{
  "n_experts": 24,
  "experts_per_token": 1,
  "d_expert": 64,
  "d_shared_expert": 128,
  "activation": "geglu",
  "router_score": "softmax",
  "routed_scale": 4.9,
  "router_z_loss": 0.001,
  "shared_expert_gate": true,
  "optimizer": "soap_variant",
  "beta1": 0.95,
  "seq_len": 1024,
  "train_tokens": 497800000,
  "steps": 3798,
  "dataset": "wikipedia_en"
}
Below are experts of layer 3 (counted from 0) of a mixture-of-experts language model. Rows are named router (the router's row for the expert), gate (a neuron's input weights, with its number), up (a neuron's input weights, with its number), down (a neuron's output weights, with its number) and show model dimensions 0-127. Each number is 500 + 40 x the weight over its row's rms, rounded and kept within 0 to 999. Numbers have three digits each.
After each expert's rows: "comes before" lists some tokens at least twice as common just after its tokens as in all text. This comes from a sample of Wikipedia text that the model never trained on. Tokens count by the router's weight.

# expert 10
router:508530498500515510475553513532525468552560484454471501479532517506521487458574413501488489561439563482453460578451546513458555553536458452463461504435459509546515454470532462434511509447527553435553452537447503542397488554566521455515525469550520484497533534467532616531473474471536460473489461465548503467538492470460458474519480539466531535491542577462478517452515536458519464483544
gate2:550588545523498547556603511547537555472470552569487503592560518536482444460560489441453457518467509512477463495486510506487455485514487518480513508486464494576508508483526472451543490504511521468511505467530468536489463524491476487580538453485470470417475467531516537565508475455451407493472457492573530478501561524494551509524501507464464476497494603414524461519449560573510461527564
up2:521487533399497504485536511512437420572399519438555449423431486502549534492484553479479484559511514500518544479538455489520504530432518506544476465552535523502499508452500516437471465521504505503527475522488577450476574522534551500480407471472475455479516433509466498539483500522520517443425509475475536440525523511502573515477575469572518521544511495546566510461475490411494474431504
down2:458461525531508540497537516562489532478468499584524571437462509522452551485514528499511521456499490483543479517494487549561533519505453447498552502609494450550534503440506512460510562532477481533466516510452417504519560422497533553509512483536490465490517443470469518577562461459522458518492442467416487498504507516611459475466487523586420465543551469504477470507478433519474498479587
comes before: "to ", "of ", "in ", "the ", "by ", "and "

# expert 20
router:521521547437571545509540537536525404535529480563546473465546474476555531508531521536497494539493539468505473424455574437510500462535471463488454423494493465530509521451608464449510519541494506518543460556461518534422483528501570497492368538503529485435549465474532566500500509480533484467483460436503492415502537508457488491501453501500538589520521531505454520488499474467479475472551
gate1:471523447502469505495476447574487504488531513513505408486445544476559464541552398441514489547476543499519554567457522586466586491578558465566511574471537486511478494506523493417479547450491483511566512530456467482526464494550496559514444553527486442466461470488558550507440538425526546498461455445518486531473529543510506547507464529522461536565524514509485507486491504569485452466502
up1:507478536469494495543506441538530475463541522511554478478491478473551461554524438485519506511442511543484557544473440587465528547563563511549522558521486460528485503536532476434512533492469454502561514503430511508541455449534517542489452477498507476440463454447557507469507579482465578432537526530540504522451455525562465532417463482479393513562514539464452505517578515545455531455462
down1:504502408552475490461579525448450483491514488499461550520482571455504506552518520473591467492547497464453495549408488489530562494512537461512492507490572525478488529521540467520507453503497532461550499511561460414450502481539486517489495580556482410548489415527560488498479461439465546492531472475574532495483522511440545537423486512469494533407528489562522533563550487523551526519509
comes before: "\n\n", "\n", "000 ", "0", "6", "8"

# expert 0
router:498530489484493515476536539544510468549568456523512497468515534530549480491539472480474486531460565477527448506456525550430534510539446448449458487461468529540519430451540469438527499531518542415537444546466532548467460526525541469514540477546534459500563514459527592531535462460554460447450447446496544471552542471445449474483473552457555540552546514447452553446550532440503466452540
gate2:526485481462512524415521445512481501421555493452491488570491531543592452569476518431505472486520509526496525455450487518453454559503491514482514545428515489500535508518545459462416565555463504515458454455574468535577503553479536508507542437427543498471464415520479471494536499445557494452493422462482599476506485487520446442491487565513522545498488497502466519508577528548486518484479
up2:483492513527515495559450578513484476514506515487528466458478515500421529571561484483399486531487539479505505579442476506551578554542502519545483480495459522469513543501519493500488439504517501543486472494453521468519433431455501505447430472516480491475456500492541620433450444559431465474488586493510445554530560511504501523501601508548473426555502497546528482508450546506498483442492
down2:475529547450522515544495527493518504535530499504471519464514523476434488502467529480448494563467520515564522545518466493435504454586490484463462569457513551558523472577505573481469443500533619525563500536470531499459567520497507406453466560555452496537475536511541528488524446516550530487570449482508511474503498484518511470585456538476464454460527496473549440499521489472440590484588
comes before: "the ", "a ", "by ", "in ", "as ", "to "

# expert 23
router:490554491460497513491559553533524440549545483530517489474536538510540507491517484496447503611434556463511442545445530554436535464560437474459451490475494506538541488435538454442532499516546539485567457555450536561449476533540526453501470493524535471449541527462534605526490462483538474446451457461495542466518541457442453457498455535460552534500543480473473517453530515433506457467548
gate3:509441451563574539504508482435501489535568493430493519572536474533514541480450480473533408474502473505524442454483438501542480552473491525444535483440488538498487537452561480498502547546580542489566424535471529616493536515498501514465546531493452505523509501505453532538548476507560499526528524590511523453490430484467493554521530539488564538487419593482509509565493508493501472514526
up3:474497486491539534446429525474505576495499459500459560437438503479483524429557511488452577444561521519501452451403534531545486472502427502596462485514484542487475488483441463474490530562534530394474558478487507475513539545445510544554475528472484516402525472525488480545502518519483492446505551455511560494522456551464515507542482484511497558509535480583478554547477544496511475505583
down3:494475454444411524475570459533559542482562439437488506449497493445522533582483521514501540477565565509585496522507543489534462447474480574554479496548540514474575457515499462510503466451488551529464512447450425520600500514512538484508527543496540462574490494559518470520515534534502501543525564490500489570467503539568497477459518547527524524465579529489558532435559524461497492529487
comes before: ", ", "- ", "–", "s ", ")", ") "

# expert 11
router:510543491466502517484551540530532469542571481490499530461529514514548470473480461502466480601445534483440466556452529504435530530539449465445466486431462504531532448455551459445534508579512549441527446555457536535432460550613550456526495425543529482480531509460537578517511471481557471467444463467523534467487525470456475475496504545471549543524517471460453513462528519468512431481543
gate2:551481501538502563465529525494501470484450538513493479408478446592544490497475529472496457503476540438487482506542470413513486542552468529512473491426516497536484499484542409428502451529524533522501515536458551527512596527550577492523468547571451481480503562472496534454460497524508502457484484558475465435451515501499438412539482529572483407519436479494466462425504518558537487509525
up2:513469506479472453480493501510528515455427513463528479566537524499462498515513544531527460563418484491449471428479421431458496543518418568534525459537546517500536518460540453467551466425470469571469511487560512501566510475537523497468497472552494502484520507440447472492410558523479503481538487472589532486473460494536498470504529438461518502533425411483576488435466431481558538505529
down2:484492477472495478528468554440556435468547415431426497500516415529550524393507491441512521526546529457529512542477496519548441516461524556507481562556404472526478502458475576575471560460542522467517556498448447537533440469479499475513505461449484474501515513490492454493498461475553616488505483499520445536544490500500542517534476492465537513510526553494568472443473492522472510448552
comes before: "the ", "(", "and ", "of ", "to ", "in "

# expert 14
router:514527516536435515505545589535570479521555473557429578485546523572538482449514451529504478501459479462588496523446541557454545467524473463468453496454407560526523485489524496487493522585521496486542502506514509514473459557506520479519494463540491469479543522519527531506449463473547445489380494421546509514373505517477491521490459521537548487523514437490480494513482499459493507544581
gate1:467469555533452428449478447504510527503501471476506473500460412491553494496515489469536481591479476560502480490507464570442458562566511490577494491514487516526526478575514431502514554551471472488482485539461508528455452481490456462377550506501493450420515447509497537493539434518558475467560494516518467536482596480577391509487484549511525499499474543494455493494466520440551476464502
up1:578505457445477520438480471512524432548510451433474545523515572469504510484492448538479433424490519485538502495562570447510466514473439479512562490532497399515582557463509442538513513479515479563454490513489489539535547539579510485590486494460513482469509484479507495529520551432447495516486468554476523460542449555456526486511403483469516461510491520557533573571511505537433497514481
down1:537509536561569464527463465501484548561449434505465546502542521457456458493454511528550490503484497527583480502488459444518486535513448541447559514536445471495454553395527467587573518407455498531479504473425534495478544574500461462540502553453569492524549498478444490578558492471501513516526490502528480467483481573486422513430498551543468472535482508494575501524492493464505494465513
comes before: "of ", "and ", "in ", "to ", "for ", "("

# expert 15
router:473547498459516457500546522600567515525493512428491491524491505481503479507512490518402451532478501495453487604466502524499472523496454492467424427516487506481528525498544481438524489505495486511517394591496497555452560510516524467561469508506406526551532531477523540494501476463541482441482478506459498407519550527369450493551500514484529528580509530472504498500521536448560467511553
gate2:460504494532487525510389487562476498558476505460518490526512483493516516460408463487540535430477511544500484482517441478496561547492509550490484465544502548516493485528510431488439513469495475547488476525540502497510502459512480525431499582472423477503560509528461447513483484630528560436524461470487475502502549521476562547502498504505547417477495476512458576575381469479550461570525
up2:494512514585472450574551564535481488501490476479494445462453515561507507571523502437479518460499449454484567509537581504487485446546483521513565499451533513516495487509464542493541515503517506520489514485395492485478563492545466610562498450520478486497498528476574462504470497438410443491465510560424437475482530487630514522495474487517494501501469538464537551512492482465446542426507
down2:496537535531513568442657475490591484450488480502461566499513477581514514503505512428541439548537571459484488513510439473500483481494515416471488542532502510599481483505510490485458538453520509445520558525466493520493510523443585444556534509518482589509501526492479522474458527491545502481541531475531466508448430543512513562531513515482552486475560571492444494506498520555519479552464
comes before: "| ", ".", "–", ",", "; ", "′"

# expert 18
router:510553509460527517465540552552505463538542466527496501457528533521541505489473492483448495589437542465470442551453545555437561523551443474456459485452486502557534487456554429427541496544523535446540458548460542544469470543561533459508499496537530480481534509470527608541517468473549460454479444442521559452512533457449459453514464535461539520552541504472477530438543533455506461458519
gate4:530562504479412469474533483510465489516488547451466548475501473477523528552505462518479472495491462506456455501583471498493494438564457504626389477485508483464526582534503486485533429533472534506462436506448503530383462460569524501547477492498461498515492463491552552527401445531537444515519498514512539471511471527462443484537543490506502528562499407564521464515509543537482509506506
up4:582525538393519452484502482546448505457513493467484444501560462510520486496536443516467568475502534504569501511488525459489574464500433483443537498508486597542479399473469446462505571450472510522435545479521422524482538491435503440471563509401500490500418514486539499508433537537534437521458495488571575470516525520494481508518572553523518524503493501501532475512454474481504517524517
down4:421427493549465510525444505433540508487443468465564469476449473541485494480457559520496448472492563520527402472517551493486486541510505523572509459511481504531483571538543571537436462549419467509487530496448541514486527500506514454477528497509538403441491446471490463515507445455396495531494553461521507460559557408471525461491488533486534458437509522516425497518461499482442485532485
comes before: ", ", "s ", "0", "9", ". ", "8"

# expert 5
router:545491515440540541492513582519502459517531465459414567443491493516498488511505424447468490471460552507482460531430505524506546521519472451480502459519489428525498430434497485467509536490448543498539511574464489520498441528543529458493549452508535412467542473507583589548498516461504458460446479489493540506534415505494492483500540538484488543479540502468509579515545606396478499508466
gate6:450512465407470562485456517477547520533505530457562540561524604453531527454516479494518486488477505525559577494485565499479487455492529475476471454519470477580509555483473596508572432483572427496547469512476454540484492451482508498503486550463415562519483551452576464477548494500442494501521502465498456438468451554536489538470481523534481472467500435441478545552493482475517524510563
up6:429440461430512559422500499459419493544485509510574527505549561411518530409503487461511552456470547521509517509468477574504495467503559493511536509466491494516519572514531528491583436501529476436597515463471450552475488459430435523501510488456466553489492528491554558505446500504499557471455466479510482446446502515560502533464491550470507447539494461494448489510487521501495491580571
down6:470498512505488497506517585484549515491463405529445573529550509502488536450542530462509435514473476443572502420547542519494444472477485512530489522557587534587449521507516503491493564466558495542522544457448495526548503485512537438533497551588545583556434495570535537466477498492518516526524474545546514547466491459549546448461533533486519494542527501488569583498463508480464506545458
comes before: "the ", "a ", "his ", "be ", "he ", "its "

# expert 9
router:527524467570476430441523513529491476535481453582468484458477529577509403460509450499487488592507486473440467553487558507462505556541499472491456503469482442514535447476490494462505550451531571467538510525468518520440488532574538464641492514527508478577495468552525446475480419474536513422550494476494483519486570531502444470500536522550542509462534507493482516514556493510502473520440
gate5:475497521534431452493493561475464571538523550463519546502478523540597513501514460435513511489473527577519522481449549485503494399525479524517455497522521571408508522493539528451493514472437476458511506492509587487486502577485533462505455490513548559561522556505456459537440474546481539499537513507546554519485487504511468484453411431513525467569493466526525527575573549469453416485503
up5:605548593470494537475463491578518564503491569537469551467495475515515474519533539502499545501537429468536445551568501405482470592487464429445493501548479506518537551470470567519451593475500489462529461458472494490462493524558434470471419530500569500434529518501479466519495489486494518489543508431445516555536449506517509516501444485439534470526545538457484508540535484544479508509475
down5:501516446433493500538566491513519505563482496508538444512504542527549491533428483505505389445497565517531502504446554570492491511513581508477560518434549489485456524464522446451473476493521530514525460547493480548501543442486496456445489576448483579509535507502472511509503506581463549449477512498427526514479457485436435498554373450506491502479476549564549507441530521486452516535469
comes before: "of ", "and ", "(", "to ", "in ", "on "

# expert 7
router:490558499476432462469525554528517480521566478532539541483509505512515473505448468423495427587487526433471486542482533487523548517513468479477484443509491499523548557468506437457512497645475560494526468530478549525513579540444517446543509548492516474562525565479545469518473439471527449481441475480422530420541497507483481463548412536512561517538507482459484527437529514505471470463535
gate3:459543496459514429490476475477488564505505534521468438505511463481513546471554450484548529427512481507461455494530510482518520494513456472475550543550464530531464449474558514499454494523462534495518483542441481526377542519511595517540480506401463495472506537501501497493442460488545463557513442433482483508542529533485533503498479555575588431520514528434464457401588456514568489491507
up3:455534460483523459497521478476444551539461542512472495497537440488456524495542483488557603468416503498499442489537524477506484561487439523518572578559410549495472449511489519508468503503483511465591504556469506508438543524537512509499474531393479494483499545483498441502432472482496515556587501480484528513485523551500460543566495540566551448467478531459499462425579460503495555547533
down3:479486502531501534494483494499466476490554503485453494575552481539504510467497494537498525518488571427453511472593521507498435474528527492479519441475470538514534535480528512520538471557510523479489507564529476459505486472442507566554458425578449470501466457596515469498518542570460517420536568567537555562436457420499447480559403434471464512519532463443483563521498469480473532525478
comes before: ", ", ". ", "\n", "'", ": ", "-"

# expert 22
router:513510499580443472493537477572510509560596487500508467426469519533521425478460498471413576603486484524489444550476512509423479532507488520484497531477489499520481479465519481459557527524501573547550491501471474503493458529537517504538520553464471499451534484428504552552507494530529472506485495486393583441482468457483461472525502495493526594507506617508502520523500474425555490478456
gate3:506500543553457548521511497502545485479519431531493478507500521490492450521464458481498533574557515579533461506494401470507466509510482511408479487552564538509486502552476463484490463417542565539465528495493485507561492470442534519510485533465486537551557402543495486584477426498477478536439495558435526502455466517467554503471505545556564557593469460541549512560554502549534482533522
up3:443498522578567544470515561524542561490466501530570543496510447464534432501528454473509557544508487570509488492510415470508437517443448614440505487514479489513493507537438506482493473465509465463434479516512521586542477526492551462456473488482516529503544382552470491451471453447562488562444468555432556540497438513515491495546481573481505523513477531495492486522512487468537485443507
down3:420496451464531535529462457496508548482491564482470487503462478543491494527493502481440462531570442526500489483539472510453504532428551458526438546453408457518516496512439463449478460415434511420524518529498529539415534467543552479524479491436487531449487580504437470417443544545494479427507492486515511543478542521521492515477502534522558398541473438500474539571511467523501501523511
comes before: "\n", "| ", "|", "\n\n", "201", "/ "